config.yaml
n_layer: 9
d_model: 192
n_experts: 96
experts_per_token: 2
d_expert: 128
d_shared_expert: 0
activation: "geglu"
moe_layers: [0, 1, 2, 3, 4, 5, 6, 7, 8]
router_score: "softmax"
normalize_top_k: true
routed_scale: 1.5
balance_loss: 0.0117
balance_bias: false
init_std_router: 0.0267
lr_router: 0.00068
vocab_size: 11117
norm: "rmsnorm"
norm_eps: 1e-06
tie_embeddings: false
optimizer: "muon"
lr: 0.00907
beta1: 0.95
batch_tokens: 65536
seq_len: 2048
train_tokens: 388400000
steps: 5927
dataset: "wikipedia_en"
Below are experts of layer 2 (counted from 0) of a mixture-of-experts language model. Rows are named router (the router's row for the expert), gate (a neuron's input weights, with its number), up (a neuron's input weights, with its number) and show model dimensions 0-191. Each number is 128 + 24 x the weight over its row's rms, rounded and kept within 0 to 255. Numbers have three digits each.
Before each expert's rows: "mostly gets" lists some tokens that are sent to it at least half of the time; "gets" lists some tokens that make up at least twice as much of what it gets as of all text. This comes from a sample of Wikipedia text that the model never trained on. Tokens count by the router's weight.

# expert 76
mostly gets: " aircraft", " farm", " pilot", "ot", "craft", " loc"
gets: "ist", "1", "ot", "er", "ant", "ard"
router:084123144124092100139136108134128124102159131196095161154119119139113130139118122166127148138125154114102123137162117172116115149098116176063103106135091165129160177123143082128159150143144127107100095106116162197124099105136106103126099116104096102127159157136135108129134113095177174127127107109155126099136108108095104120146122153116123122118143100132130141161161140126149183107104112150106071101142147122125138114164128120108114157168121115095143109123122137088149155152157100133140132133097092100138122140134094115103134158140176148090090105137106139137109147129114137123
gate0:140156102138112140090130133109120129165131137116158154087129154119113120134124137153125155116122121150144120126170104136114099163096099107157131145130089123153112151104169154138118191123170137113133170169125184120142172135128158113123172166129147099131160102147139132120103107121140141160099130118143156117113139155105144111111146115101119118188143136145132103123119139120147145153132150107092110162149102121088102156116150172120153112138125117139127102101102129111080110139155106153128170138091095151106132134104111161191123141169093131108095108196120107141094164157154114171
up0:115098157110174160148139105161121113149139137139115135160106095157125157122096136113116127091155129108150136143127164096098127147106140121143133070087114102094152114115095169128105127119094146114171095144101074156160129127130094109169153148089138114154131104154151123157130140115165083100151201130157121118138130116131116106108147112122142157084113131117093162088153124146145083149116148109126145113120151121097147133133103125174142105127107143118145154143122125139108093169149181099110097133148104083105149145143105106081093125151077095132125109135103118122110121109126141117
gate1:140138147101075128131144157089122116140137142166156106135125131110136072148089135122124103117117138095097129112144114072112111146087099150122127135113125146161124108124092126045164129147142149161129064126132126160101121136050125097130096150088150110086128095141135132147128144109131115100102130139167117117141092143143125126123132143137100121148139131150134120134110090099129139141134135128080137129102101125091179132094097060146099133162187121101119137170076139140109124130093148172161113136126146113112117124122147145145110153143116121123179128119140117129100120141138143136
up1:139084164086140128162101108152124121101128137133124129161167121135127124096092135102109109085134144141124096122145144120135151104134145134137095111106122119108133080130164103090103122100140156172134160133175160145150076120130091112110154137167143159145089136146114123133150110158176129134163090122125108096159115120126130158123121128143165110110126108190113100127143148159119099113110136108141153151102130120113120107124143074130106046114121121149140143132145134113109103103143175101113078117134120106068164115168123132169093146117143121133151146121164174119131143119136171130
gate2:126116135130099117189148154063145156133158139102097163193092116125088147126105138114145114112104125075094140139173109143144141141109125116126131112141145181107108142123066093071174158139154110139143130104090102162127138101145119126131119126134150103089155112174105104143160086120140165151146139102094150120109081115130158172142101103108121108110138108104152103115150099152124151081153142114115140129132140123098126138104102128160116134122130159099141152122134129132177116127129179110140145134146139113114141156122127122117123180141122117149133133127095135149109118146130186143
up2:117129163127122135092113123163117114082107143122150128100134149147180083148124107181129147144150130153133097146121162120157101139132121098118146119100142132127159049113134163142113082102113155115148096131173116089145100120125146105115132113082120140133157170154138124122072123176141095168139097121100126124134165098107104091136139135126164108119142119126135121129133128127176137141143115106151143153116109144121111089165160147092140104153139158134090121162119101108125112125104132162132107080176106158119109162116103123133104105112080128086142110076135122128122126138086111095
gate3:149126123136120125120182078125102112174180133101085132115108108134086128128143092175142089110176115121120143133182080110149120116135187146129168126128112135114137191163136098115143173119138131145140099103124105160095099135117135120142129142091127135140093096154121135113160112118142127160147101134155106121156126094136134150138099131083123127142159125083179089136126139083160112089117180126080111127107148138137128123098149145140163174163116133112132112148134104154117129103159128144121122084136127104140133101149147103131131111145136110120145119116125114173142125109073155145
up3:125137113114125132103100158103111128098072127090148127116113140145140168106125167111104118132090132134093136161108169151108114147133085093133094163096114089112164140139165130144099112148101151135132153154102114148134134195135168138151118092160142135146130145154148136113135145105120139111118140115138105146139134116095081146044144119173121122080129135188134149104152088095100143143157101184145138113128126144112138106115109149126107135145129114150131137134117118115091143136145118133113167192160140123091138144126134171118102136130142162128078112149176131127155140132136124162
gate4:134119175145155106130156168091115115101110127169127129142092090188114116139155183146113132101117125120117097124112089163149123120108149120135129133103103129103131108120110056136145144081100110091133137098101159126113130124141118140107103078074135098126078096101129125128130134097148131140120113130117146105128101121094150161104077146101123105147154130126141093143166144083124131113119099109175111115146137135078131137133176119073105163153156128144101106106116142126130103123118128168144102167141130144189097090144139122139137124105137159122122128101085131109095130107130126124
up4:168130150151109144142128125115180090169141118133092134093128109131133129081171118163128134147116168128140110178098106129135192137140124157071140145115130138137156143138141124146128174162181124135091137164155107141147133128128108134152132117130135101120132132159144100089132121122113144135137080113111103149093134119103115115107095130114141106092128084124100168152121126105130102135171124108133144114105096127114143148133109081176157114083109153163132125130131133104145140133173124128106140128147102107153133136148106125140135116108074136174107119192117182082148126090150086151
gate5:135099105128122155145146148117111149116097169137135154132094152151099109158144142085123124106100123133115131115120102143118133144137109126113194092076132142119132137102145129102197142117140152148144130102117135135137114121107140132143126098144173117123128102142109112121133143144118151142097121109155165088148117132094114129157117115126082138139144162097082099185114125133163135113146144155100079086087123104104094144120105127107153097142135123141103107175128145128136117138183141184154158142119142117147144137137173119105092142127149099142169120133175135169144196140143178159
up5:147110140124128071128114131134148131150109097126157098121160104107132128129091107169123104122115092108159153146129125097141130122134058119136123172149097115153129117100126127138107131105130092109091123143155118128130112173088142123107098112154101135157130162112127137128109138112142138161064172110097124151100124117126123107124120119144122137128114113093154178134122119060148127127163115134109157152134146119175156119168124146115129110116087101148154067139116124124114130116097156099091133149144136137157150140082185133128102113118105145066123134056098140126148125166121088141
gate6:111150088137119099133129163119120138099136115155107119106150084132129129111145121170109134137088121140136094127155052134144107166106141109123099132114084114114158146113124103091093130140134108098101101141120173165096177091173138124083152160131102102093133160127140108137104123108149128141137143152110184160101091137129111153129121089119132095150127127092106126140125157125089120110151168109136103147140143141122132116218093112133140169108132116110137136093110133128162156138134104122136117152113123098126094132132110149124164172113139120095141136087160098108091114115168138115
up6:103166120140124119169132169122113152110157115151102130105116114097107148101107122153107130112135134120116117145142087143143117148131168137085107117096139139131139169108141085067149100117139119108108068150088156113100148094168127152102120134163148106162141147092108111129119134128103174138159152157127164145102127126186101097093169123166141089132127114132096115128127157148113165108178137135127145138123095175112164117131115170119136114123124136133110120082162109125092128112125130078160118134106086114134121151137087137151119162102108116090142095093143092129142098124162150129
gate7:113150122141105157150087127142106142110169132136159069179156157145085152126154130145120134159096130119119148142113117133134113136071139125127159136138102127100116105178148125110149165095119110116168156164084094140120127146183126108126117122130141136151119099143108103152158132115131123114154086122111131178123123127118118128143097133120114138175139163119139100144134128131174120112111133148124143111116096112092103155113126155150139094175126156113127121103142129172168122125130119143129111148135138202107110065134099114105129135118110124133154119189123135189169131148073118098
up7:118141151121123054117138150131142114128118114152114103104122142095123125155158145114144149139120117125145088129140120139160122112117146165144118161125117115110154153111125161136116075173112151150134143093147123128151165118117146116154146118141119169110129148134113151108087117114115158093140148123128119118125179158142106099112109103131098122051125111133100130133186149084125153144135106141113139193162152110178140113141110138097099114135144151157085134163124080080151138132133100112136150153123199121178139152104151135182125131148150118143122128102110155141145126069106133128
gate8:126109086119119141123138125138090158125148119094150122130124119159128085102107102144133149130123127110151114136135127129138095147101133150107139136127121139135159168137131094130149118119199124127128109127071138137150113102092150080098173138137128131160132101102117108141123121156126131105163145147078145078130146131122150154144139122071117127089137149116085143172085101142158123144061107098151121154145128103168100144124128160161107180125152142133090096160133152134119120132107130160143148124108129162150081108125124130130115187112189138095114125137136121184147107078128149115
up8:117114115123126143131141145192082181143122155089078143132132136135137103140110125119137097128095128150112121112101154172128098155118160136141147122128118100109102132142149138111111123111178106134150103094110130170104114115101069096180107125096126137160100136115117119141119122111166140137156130150113151074135134131150123126095083116111113113158160170149134158107129122169133157120101124096171113108152144099155134137136117120120140125128100129131139075134116128139048110147113154192166162111093150138119151136091143088108143167107121156128150132126145155117124092111156160133
gate9:137142146125139136189127120123091073129132113109167091123083158094122045136141133129145146144122155145128141111100094156102160123091136158080087132129112115095130096130117203109147130145146135142120137092153134212103139139115127139125149108137129152082129105144149139126128130096130148083137092118134153111125145122121157139117114133102169113126134111133162126123142124098119126120140125108109101113115178095072125143152138147121120167150131132158096091080139117143181153123145138149113152095135124158110171133147136165127106131099132133166114110129156090120136134134152121129
up9:129144158154166133090144103166148135086129118150079101101159092167137181133142136106160117150148110119137152141122132097154133133161163117136167116127118145143113093124175139119120098140144134126122130160073122084142129145138121114103109135130141149133153168159121145126141152132130096130183128100104105143135115132117141108141141111140111158154111120138138135144088148210164092105134129093130123139153062164162108133106126127072138111076151125139167165140143161146074148146143149102117133111088130133121120117089141085118131107124130141163139137104133155129167147150158113120
gate10:140125121152136123156125127085114116059140114182128123097133136133096141126155156117149070113124087113113090142123075089133142137087139121135108158072130143087107127105101132139161148156120093122105092125106122131148102110146111178112094124105146110138151159130124122104129120141143118097133147103148110140110083101142112118132087109138152098156101156097114141161133126115116130149135108106151159103137167100116138133110126096116077156142175160132118115155107138097124109101117128117122173116137140137142125127121086183107128120157114138109065139127102151171165143097151143176
up10:152149143155112142127138163101145123113137123143130142119095127125165105116173131087124094153134083129154164117130117144114158141149160134115093152090129110086142131137124080113142137145109139114104126127174120146150140148078077177141135147153102139136134102135083125129119113163123141092140125120147124163152147175141162138082192104111110085157114126114103108114152124127131128079111124127127131181109113167139083140139077112115130157119159109127126110090142166107138107142116116122151143134154142124117100144141122157089135136153118091080087171110071139151094155161111137127
gate11:141143128145133114113138096097107118096133144153173146129116116115133078093095149124137144099084127133112129147138097127123109151102125130105185102098128121124127110123135094133146142143137080127092103156119112132135093115138141139152141098117137109176169111086099083098123135156117144070117138082113161107141108095146115136083096144119160155152090097136140124139106116099112105133088150146165113121048151089135103119112150159147173135127162169130116146130135157102148119084141146084162132151176101162141134084105140128142143144139131117091127145134137166134133102135156142141
up11:166123153132129114132124118153163132086107142118082141129109154114106105139105122143118148156119167105123146209125168144182119149117140112138107111146154131134081145127136155125130114136103140128113117144145125093127123099114132154156144171126148119118088109124121091119133113129118124135107113131147119167104153123125143155172132156129143114124166109147133145172134173139086149123119127121121125172155173116142175099103156113117127175122135151151117074150165101138163162123151064180115143131104120138108122141130135101093171103139165167190122126156133123143176097155150114120
gate12:141145142143094139140117122121151098098159133139088167113138123163091124116153123079155108117141145100145123145143111136151141133149140125107150153124169132118153126131118110118175099165097123102146130116159119109121143146094099108134147105095149140157140103137117083084129091123136126094144139163127141115112137140124096140109118136096135148091155132086169126146123123074134134139138132124072066166134177166072153080155164125138102133131144072123121097093127128124124123103144088149135143124108101098164091120107114143112086177139148123122115155108129103122116156063149152140
up12:139098122151135138121105174138107126152125108191156140153117149113122104143111094189115126105154117156128137121150139108115150128154142131147046116126082109134108103109132133121128135166115156143101141092082146135104106096144112185094097153147129113106106169087106142126078117097145120121099106113121084151116115094148154119105092093150136124129107120208113135127118119122123108158114147142130154133081122122135144158111138100124112159121146114120109149134114132083120164127158168141129131113081139090083100136119142159141115110140103129109142122164117131146187124129151104140
gate13:142089174140140123166128137116110136133133128132127134135145122173112138138108127155136114111126113092102109178168098146139121151113164161146132116126116171137136142159129118109173146128086155095098112169138129142121134125098119125107163123102125127132153132130171084078149142065171105139173100168166114120103142142121168155138133087141121112133147121085124075137126110131112168137144153113090156150157109142129145114097176133106083137123131141095113114085118160123143144127100114199119135134138155108096104141129146100143080144131140135156148147099159157141138160124117160172
up13:097165099140165129107116129154129135152098121093145100137105123154133150097136120163127116131162122129189117097091164117116132110150148122119141143136145148135106124139152170117141142123154150159113135097117098094123165125096120166134112133190156141095138095095114161135124116175127162127107124109101129148080121162124088125085128129112148149120131127129152118110113122182074079151129065146165114141093120119145134126117102132145180138109119110142140136150158073136115134150111089090141146130157142107120088128139128090088106103122154153111088097140148148091104110089152130127
gate14:138100126144129133158121131130126126059185124153122121124132137087151186136140138119146101130130144116129095113156094096090076141094109090118110107124107130156143179135143128119160143096108138135096130123170140139146111118106126098129152120111129075145131124107137105072086124086138110112099146143221149138121092148147146124108122146128162108152125160130115139159145145142138127137111119102142088150147161153141111107136132098150113137100118145109097132118154136120163121156153139158164118136144076136124137141161179134140136143146094139135107086131129115098130107055122157119
up14:124159108123103127116131116162124109165145102164148161110100136101113131123110141148168083138128121122133119160109139106124098136135120108136188105112130103119162142075132117150111095191141139145175131122092138081118094157131102151123144143095107126128122179127157103115130171106122144123161079154118159170167139137174103120116153143100098120160133152198078108167092171150138134139085133160125122120178117150119125121108151109121118131110106114101129145123137167113094142108094138189129109130119099164107122134095128115137113134132143142132139097127153122150125108105096117138
gate15:136135146160085163131130142116165176147158136111120139125131107158135123131094135089103110121148122154122152139129126090127116164130122150128120126146135123113125113124095122082137130177091125138067135108102177174108120130113186113102129120080122098151110150133142136133102136113163138136116120115139123143158075123094133150161097131141133086090101118077107132125103100141121128111111163118062142128096141098126121161103115083109145117073149135133157128165115119142120121128164144085166109113142101139171108125131133152151120133101162118154115161091084121091164074144135112127
up15:138132141096129130092092105138124111095088133132104147145123159115133098102141099108175114166091140149136117154111126156136127130111178127107125151108118133142108142148143150121115108133152119081177097152149098096109142139148120141175154120184147161123104135088099088102154129110111118129139147156089144093129157145128114084100110127105125111103191106173168102159113112139138095140178117112178157137147131122136137146124137124108078185136111131104144096092156126120113130151119087166092114152141114142105096147114127100109171117086108112152100115139159144159116117113143122130
gate16:133108102129113109161086164130123115120140110157128156138153151155113090161146139099168099107142128133147167121179150136164119135147138137098110150145145165159151159104107139138126097120115153117149108168138139156122101114135161160131140107111116109111143130111116141146130123123097123130150057112123139158111121097131139163108170122093100095148147149124101164201128120104125136078126167115103105165088110100048136131143143102129173134163119150117123132105157111131138141103100108119130114152123114120135146081120116111086148166093120152193137108118129119116167125098132125106
up16:106108115135146138119115159122161133137133109139176126148140133144114107121160118130119062134116133141119139103178169160115161116117151143137085108104091149123103087120137129148132137146102139124157145144103135143124101153105138093140118132085114127118158123133120079111166163181140114117156080123130165135100125137140132142130075136119121131115120136140099176130085140137167119115085131146172099126125163089092143152136125134192098134162137134122085136076115135135096148121095108125147131133139108125151133075119113130131188145057105150134126128075165116145167115110145123140
gate17:148165114107052128140145140132088146075151126089109124105108165140119089102097097135136163151132123075154120138111106115122163113123158133154131146138145158161110154120167147057125154104143128163129093103134158149118128133121114137078135162145152117075133154116131141085112164129162140119122150127166154123141092100159114134136104087107139101117143113157159059141157121145135128129151145117135109114149139104131123127123117180136122156139171187114131097143127134129117118106099149095115120142121151162155123112123072115132120141136111144131087143151130155166160136144129135137
up17:114120131099133099146045146104091107126126152161124121123076095127123138123132135111084139140078140115108133115114118145156131171120128118167124112114117100111100165154127118145095136179132141132139127103125138095158114147148135113106091105104120125121135150113103169117140122092076112103122115156109117134127098147125133136114088157155115129103124141123149103132062150140138116139136104089125163100120116108109128096109119091085165115066165084123099136071095121105126142114169151131139138117128145117130084171146129112134118131134135080165148134074152143143160160131108104152
gate18:133159124171124124131142100119078109126170120117119112129170163137110179126138158174148117122131121111087142177152087148136148155089155156113161139086114123091189161090146072140115177146130106117087107089117112141149132144142100129125159108122112135122140154135108134121131123121180166101122098104121140149114104120141164154168126166117143135167141117120172142151176160091153120108132161131096127096169100107125101126107087108108158137121106148118154135121118145115138122119107135168141111148117104084151118123118096143092120113076121122102127113111098113120137098141143115112
up18:135155181144139133118129136144083159113155132156121140101084127130147125145096157081112130117120178185198116100165132138147129141144147141160152122123162139092162117143113124113143109132129151109172134112148131150127127129148153160107102100094087149167090119093101098169159154148110122136103107157116104113117108063096126128164138091149130100146150148117096117112095127147141101140112139113104127122089141131114126137140187134131147119155166123134092111092139120109118126144145129119092129124156149171152143148123110127110110146173127071097097124100120150127099152130127126076
gate19:123144100145113136145098087109137087091139133159110103116136192137119079098125155155138134104131122103139128127159108124112144124120126126154152129094123133141118138129099136120120135111136139135079132135092131125133136146176141094149123133103096118102107116105114122104103117129121107077115078147096095102139106161153160135163126168112112160149125120095154077130131108098135101142086123109094103102172133158183096122141122146123151117123158126158177169149141122134158123085123145122136084191113151129125125161204104122165109099115133124121152116097110119139163121180109132124
up19:109147140079123178142152143148141141154107121113145084140104115172166131121147108129113133103113136112130111156130145103139150108115099146190112165143122143096114136120187160127117153152113136131162122137128113088109167091113133145131167123157114144111109164090102080149122121119115137143093148136156124135162133141142116130145107122101114141110187158117104112131141166151112125127152081127165181126127149115081147146177101097141119109088075151089121122110122134124092153129132160166147150143147096126102115087117140132129107131133127136102085101140122178181120175117139126113
gate20:107152146121113121130119119116145081118170111119117124097092108162151150137139147114115162169101150110119124113124117132105094133150153173096135125099131205129140141127107103114100121143140156118083144145101118142143135110095162087106116147116139118111135129082100155097129159137156126159129097141166143119121138117113134130117103137124148089161148144112121137187111064163101146081138144144171105131139107137108153153132173134125138137113182142121105168123147118105149059148156142127118117098093111136102108168158126130151115164155097134111143129124154114180146141092156162118
up20:148110144096121080116133093131144170147086190122137120167127124151127126142139080146138154142169147126160127159125119127158163149137137087142099161140108088099144141108160164142115128134135097131111104147144131080120155132145146159158145078142145174161135128131156108134160120149093086137167151122120132173093104142160125088109119088138115163069119127120102113120130144111109116122081115109084149144127172113144113116156142125124116081122091100100137106154164131151120139123145100129142148098141121162192161136124149126172113131120130171134158131112136112146133105137100120121
gate21:138137149139137165185114107133119109115122157129150156145156093142120072129121125165101138101085152110125142113081103132143116152099135145113149154155133133126111139155154103111132179181121107096143115134177129141185173104128092108075106124157124100122119087111160115127103138127126090095122118126127149114160121137121161149131100097142158172162072140171131089149158143135148150129128138115122132142133112130138094140150083091124150140146128104156111142135141139083162171146134141139158093105148136129110088104109114097128108158157158134107142154138104147132088105174128100126
up21:125143128118118124125135153112120136105166133144105082131161139128107130112132167129107094110151134128168132116181168149101124110111142082126104093160159120103178118088112136142116127124161114151115157120114141120138123138082121125140187094152153080123130156153099118129156104118086116154160097107122136164123164174112137130110192118126133132117095125103145164148161144146141146138138085141118121127116155114119121158129101163151137133150147184150092116151188098123108172102101147122129177119114094078125150171120114112118143112156137149123109079122077144131157127124120126145
gate22:148120139151124124172157124115091149084169121144131126105108105133169112112107118138146089152131126136111151139095104121111146150106122155125140167099115131101139158135063132123143154165140086122083139103105102132103092125109150097118116119097111128146083127109148139147121149139093092129166131077142102122092132155162142135124081129126147098130122127145133138141163133144147164100102162127124146152107123146090119118113106109130111150115104105115084121149104127156144132178121113101163139126155114100162122132083120147117136214162175120107119140148121159145168147114059139142
up22:115114150148107091179173132124086119122164126128115146111124170150147149140154075137119132172138125120141145115138118117122159161157143105146077152070120143088132128106092106123143169184146144098136128109140102125142081136111115120113124120100100114134115124101141106122125143081141161126163136137146118122119146118173113128126092099109111120141136110097135144135134155143153171133098153129107092116147118137105121160134176131093103106139142087120121128143089144085147124128158102110140131103113124119125147126121155129145105185158164147103123080145140146188165179141062139128
gate23:145152123115115119187112073094125178104119154107105117130157131130127104083101155121120119131100117087126116138101110133106182112163139130133095148099142158116137155074125158128159136147138094156106129139118111138150123141117115137139128102153157108114146112117131125153131135176153150124145141139129101119142150130127112123135150143120082096164143145151136135159107123108137139133086152156094067120110125147077125139117108127117070140107126106112146121143072118091139087116119123103147148152158123115149132101107080093162133172114124144105084130161140152183145160141124202132
up23:147201092096116097174102085082156150117101154131094132161130105142177135117144107127107122126117141090193128116150123100100109132122156142150114146108106107109151134090130155145156114146112124183110144117158186140151128129120119115138145103124115088133117148163159105092109127148134170113082141146101108140128142174136142133126120157126107119137129110124129155171159135098147114144139122126145125129109154121107133115180122135135112107116124076146131120128100107117129115122109155081124182155167128106137109127140116158086087177163108145141100166132131111154124136126113176105
gate24:102151120131142122191133132131103154133147127097129152134120122125105120114114154142119114106121118090088158158148122123110112134112128116062121159135124132092135144171110096143182158106105073086131127093086152149087133160105140068103102139124107107110129117105166132142124133124165133148137131145127125108110110105102145122103136130122155107139125114095107109149119128127144102100098211131130072157144161152115123143113129158172134151115129134131119114108127116084115170134152129109170082157118141116153159076146110136107125179160178119143103148126092148118124121122108101151
up24:091123186125117118149143083123146098155108143113126129090108123161107094113138142161104166130155167108125108148118133131135135135123096125144121114111140124113159134116130131118121100152120135070131103145103139127097138134141087097193156144105177129124119112131108070145115133126111127108120173090127120156100146152127139170104080112130123161143134163161130108125112116105143123133142098115116122146135114113098098158126174081125118098153173164136134107091148104113150146123134107126089117095177157131160117113077076107083150123164125138176096108168115142141156109114140095110
gate25:143122061133117142155163131140102176148147146153119154114119141104148139127151128127121107144106102122093092149115142110124103134058139183125121112102099099110126134145098124084164190119163126128127139143100104106136111118135141115132143142129186121141110113120130103122129172130125104142128113140109104095100120110135101130105121139088138154111156130086114137127103161112144109143071158110119106122120090148101109131148164124136065133141128125084145100122109143085134120154134104103141111131102142131108135090124123106091125127197154118148116165148095130179154120075107130177
up25:119131131152192107136115112112141138133112144130106085124101141148097105110118114152119174145171102125155130095130099130120150142146158134137085072155134151132123139102127110125106120159089093141125165107155117163117141141094080141068101123085133094128139111065108138100150133130127152126105129157142180131099178116130156124128136175130166134160149189116124142163158137131141101109113129142149127141150183107114114111113128078073111140099099143105137110126108178124134148110151108126148128138128161116107160161084151131116163123145113089142137157122104126118122110128124155135
gate26:113171115129132152104137165111107138136120153101080125153139143106154116112147106127140110146083131169134136101115125113123115148097123149107139115098112105081132137132092094141138130152137089121126155104125129142095126146116159119148104143128137112159102099131124136140113089160153133115157127119079147090167168131133142111096106089057132114081184099143131152131129139068160119140106139134095123157097123094124085146129168117110119137113094154106091114161077122151108083132155149150089123132156165126100121130109113124094147111143160122078128136139195115120140153150146124148
up26:113114138184150128124122099127145132135078149161136125139137130100137120158158135156128115107134143070097140131138138125115155082111131137190108136142141103132092104119114128077139124102105155120102101134114166095168118121157111125120130103160148159142139150118157116115117145100119081154097145130167106183072114135077086116153143134146117133145122148136135113152111132163146132112145132134131097122087160176114149130129099122092143085119142130137148139083174128129109112122106107136169159129094063094135123091143138109184114134091121092142114125111111104128111132094133083115
gate27:111143122147155104133146129127118140139143152111077170129154133105100170151163168164145140114134126144129110128139152114147103139146083159097124109094128106087116133108147114087155122100139090137126111157120105096120139140143159133126156191100120068142130103140154104113101149092097127101152135120153114137148129082136120097136156105149148114118112122153156093142132097086121138083108146145113120138140117161095158124133149169128114188138180150148159144097129079086135115122145099154105110126082141112116080116153102143085118150153082108148139155141133127118144147081132136145
up27:089107147136145171103135127138156181102144151109132053103120139138167143117171138091125079082098110117125157100117148141114133121099139123141105137080149139115146147127141133127118116143132142112120132105153135144156077140090125167133116065162140153145157128120102151107109155114122094110105171146105134179098105161115124155126099158141090122147167120114106165134096145144150146170147148128089123142112107118151115110126160126125131082188077154124097101138159114166071116131114140093125119121152137129139121118096141146122123141104170145116110145123121107090113129121113136124
gate28:138150118144135108140066141122138113101173134146133166140139120165116113128114129117147099140093134130128141097165131148106096119116122105133150111121077139146112125104119176137156149118171120136120146093101125106118128087095140168123121122122107151127134101089123151104167099149138120099153157115132128061134111108146172129131133117094211115134118158138119126117137179124136102112093132142112134180149131124125153091075118080133140150086137165098179104112155136109145098146105137115159137118127199132148112125120093147134111125101150129134131059131128127158139108133112125157
up28:092140093131137120146113110171175108126140181139120118172125157134099145117148143119171104125122135094122130097147102144096158090146110134157161124117131140162113115177126121161096108107158138138143115144102159169106106128099130099137095102072089151127112114123135121118151178167105131148137116080116137090122106102133157137117138124151159112135138073106125110154122115086096110091151142134094131167087087136109146131104133083109143145117158100118145114153155140128130111145099175107111111122135131082144155103115145125130066113126163097094134119146108161141165136106112154152
gate29:125138157133098146140148147108099137072170136136068150146135083141124147186121115165164127139122148153129130147166142130133120107126136164125147106170164126102132108109102078147139146140094125158125151105161138126159120123118117087117137134071130141131158137153083108095117155094130141122172122083118134145109122116099149171110118109099120132130129128089165159177150140112124183090091102132119120124118111126123140200100124157083137172110147129136132143114081093134148110124129154136127142118130164106138108137123131109083122173138151133102101155110141144162114136107119093140
up29:142164157131153167135121088078125150160152123103094154115079122153122120175143125149106106150065111134131169162121139152125113104108124162155139098127118103137125141176128133147072156112121103159126129148147107145112107128142113108161128133084065115116128144111153098087112140107087167130095123072154090109127114126108110154149149122129139110146088135137150124145149142114122108135129154110149069116088128160079133121100154097101112120120140168120175106132155151141137165124139113095136124107094148104136125120115183110126121145120144100078117146118118133111150157124145158124
gate30:132136093161109102140140121115149115113150101129131127140145160129143141132101108136162101158146131124145106122137156089137181124134129169120134149120145078106146124138117149125108106155125146159078164127078138132102079152096110170158152120094107151116137144136116116137165153117154132120158143169142152138116146072143148125140102099112166072153163109140144148092107109088113103132118149112117123087126110160147142096121123166136092108100117124129142094135123160103153124122097124193106109136074104116095129108143077142089111154127129131135144154098077112131129086144071126129
up30:162100108126128135153086150144142131139111113127142134115122149104134099124114160149111154113098107150099101140040145132092116123080107083090126125120100135158094113121103137115094165086129142134172084175142102088145154125157133137122103131165078099146129118108099103108122151125128116132112079114168121114125117178119134117136151152137116125141142128133130113114105177179166109115139172154137155134117148156089122128140138086120106152125183133113141121145152162133126162165065103115138150139173118145125123157114172118099118113107148124126118118150148136139112166153134130110
gate31:117144144123177120137113144089142119118147088142110093129133108079110113097127126093100144112163109123150111118112108192095132129117168170086140144152095131102114129118108101125177104114141129099142117152141097181154115162124094110106126136161111116138128088081078114115132119122129135100122101135131114143114097137123113133110138108127184135176135117119076102169148173100152127136132164163175159152104152112132189119143128121128111169138108117174084117111141144133119143139147138126151088163147123135108127118090128135131102123152169092115109107089108115114125144111122164149
up31:082105137122159121137120125099122122173137111100143123120125136094101127126119116148087122125165159133087132137150136181157165097165152135117180116153121126110111134139089140140150121127136130119129125124113153145091087111130101129092152127137130127134113077149152139125160146153149096121158086118132155137114118165102136147128124121128114152157148111125106103142159146112128119176141167104142153120103108072136162129144110171093113113183098152131134124141186112098159116127110107097157089164082158134101137140126121095102150144184146120105101124110183151144122133094121197122
gate32:133137099149146106185178140128140122122125117132139116165100116122123092132098149100116133128077128150130089131129105130131169155146149139138065164117139125153212140136099158143136134113105109186090126107123175151133152099169116135164127142096124110112138159113160115157116112135134102118120161127145169132122118115134132144143114124136104135085118162111143128086089148072120105135096157112106127111118170098135147170129103124129092082115134131151089109121110113159150105094135181144126092144164144162147137125105162155104126119091128122116129086133094125140142125115129171138
up32:132133097148167083110124127096157157120093176094103131127120115120170122122128111109149140098116152123121130111110134175157149114141101125126139151125117135187140145106132178150111151125208141156138091083106105117099149180115186113157137124140102154098120162087140089117167128131121101100144120155115153163164116093144146104160143107180113112128089103133079119112120141115117133113110160129121120105138096173099132129151138126126124123089140108168133140117090138112100113129158163116154179127114113124140112094124118098154102136126159126143122145101159124136117121106153166119
gate33:145117141142130126128160092145111127086189142102133156109138139093141164156132135156109151132143177142110167119092081137119144119097154141095117139148103156102149143143152128123151139126128138091136105108133153152116170157110149130105094125139108125156140140171122144144097122081096149125116154169143135150150117133107130147122113113117090120146116090087121142183144116099142150110159151120067107148100175109137140147139106124135114150097143169141125138098141139130151139161116154145098140120092165081129141061146133155091115110169146101127105096132090115132139113093154167170
up33:100145096097145104108117154141155114106125136151148105179102120149122119156097137140154108112157090154102097166138108153152154116123155107118145115122107166151147133127145109116135114085091120145125121138126120087082145143161113087092158120104155128125184143140158118147128158122184105101168120138162112093137152134112165098106123127093134116145123158117133082138134180145097107155128163109117133120186097125103145145088090146168112102141140146140108152123195152133117144124098135106135107122145102166138166148098118109154135096106121107143157149094145109113125081127134113163
gate34:113108128119140137168138109153099107106106145120104099124119108136132119094115149091140128124114129128146160155138090175130137166107092126119171133177140101182103167129096113069121132130075111145131150141143138133116101116101132080164183132122142150139154137104125120150133112117126098091101152089130166143132102136124113191138158135132117127099166124099159122120095114107138171110135099111149108132162139143146106136115129113125159146142118135154121075083095131163136114132147163147089105130133115136184170111132147140111122178149142118170130134135078129141136151107178125094
up34:147176087133130149050121155153097129158115128152141111115164157136130182113166124074156103095116131105161119129145129161085105132120154102098125129093108119153129143106132105164113112080148131140132105125118126153101117110166133167125173142127136102144115153149143138099166090125142130071085150125125093107144126139150180084149125107126148120112110135156142123130121126155153097105136107149143105125177156111137129130119149106119112086119151147168150107133177132143174102139089159122104156124124135152112095126130137134143138118130105130135155101136146133119185139166096156104
gate35:128119124149104125129117115129106133123141161112083142133147099149139127156112136097153136182121117168106128153140126124123131120156136113153116119155102149104143165145139154130124103120159129128109150118102129178133109100113158051136137153096123116141085138153140116152148127101135124136150072106129123115150109154111108104122082144101134102071102163099159127142152145104161175151103138157056075132114109114143098133113111106146065082124105153099112115117086105113120098167135152130136128119103131113125106134147098128116151193121115174171148143093155123144148123141105131115
up35:136126137150176152108156103089137118122099156140142139102135126126124142097161129118130124079128119123136096166115153122117148121110122118128122166090127176130142120118146088097128123133101124130115144108146136118123103153125151147130143120138132148174137073121123148140105131170052084144146137162123139160133152154149134093154164087129116171154118097171134131106103165111120115118135126117137134127147141135083125070160136170123140106179102099179158169104180138183144127102150108114109111143148168145158098163157132158122126091130178122113143088137106121108125129136151106135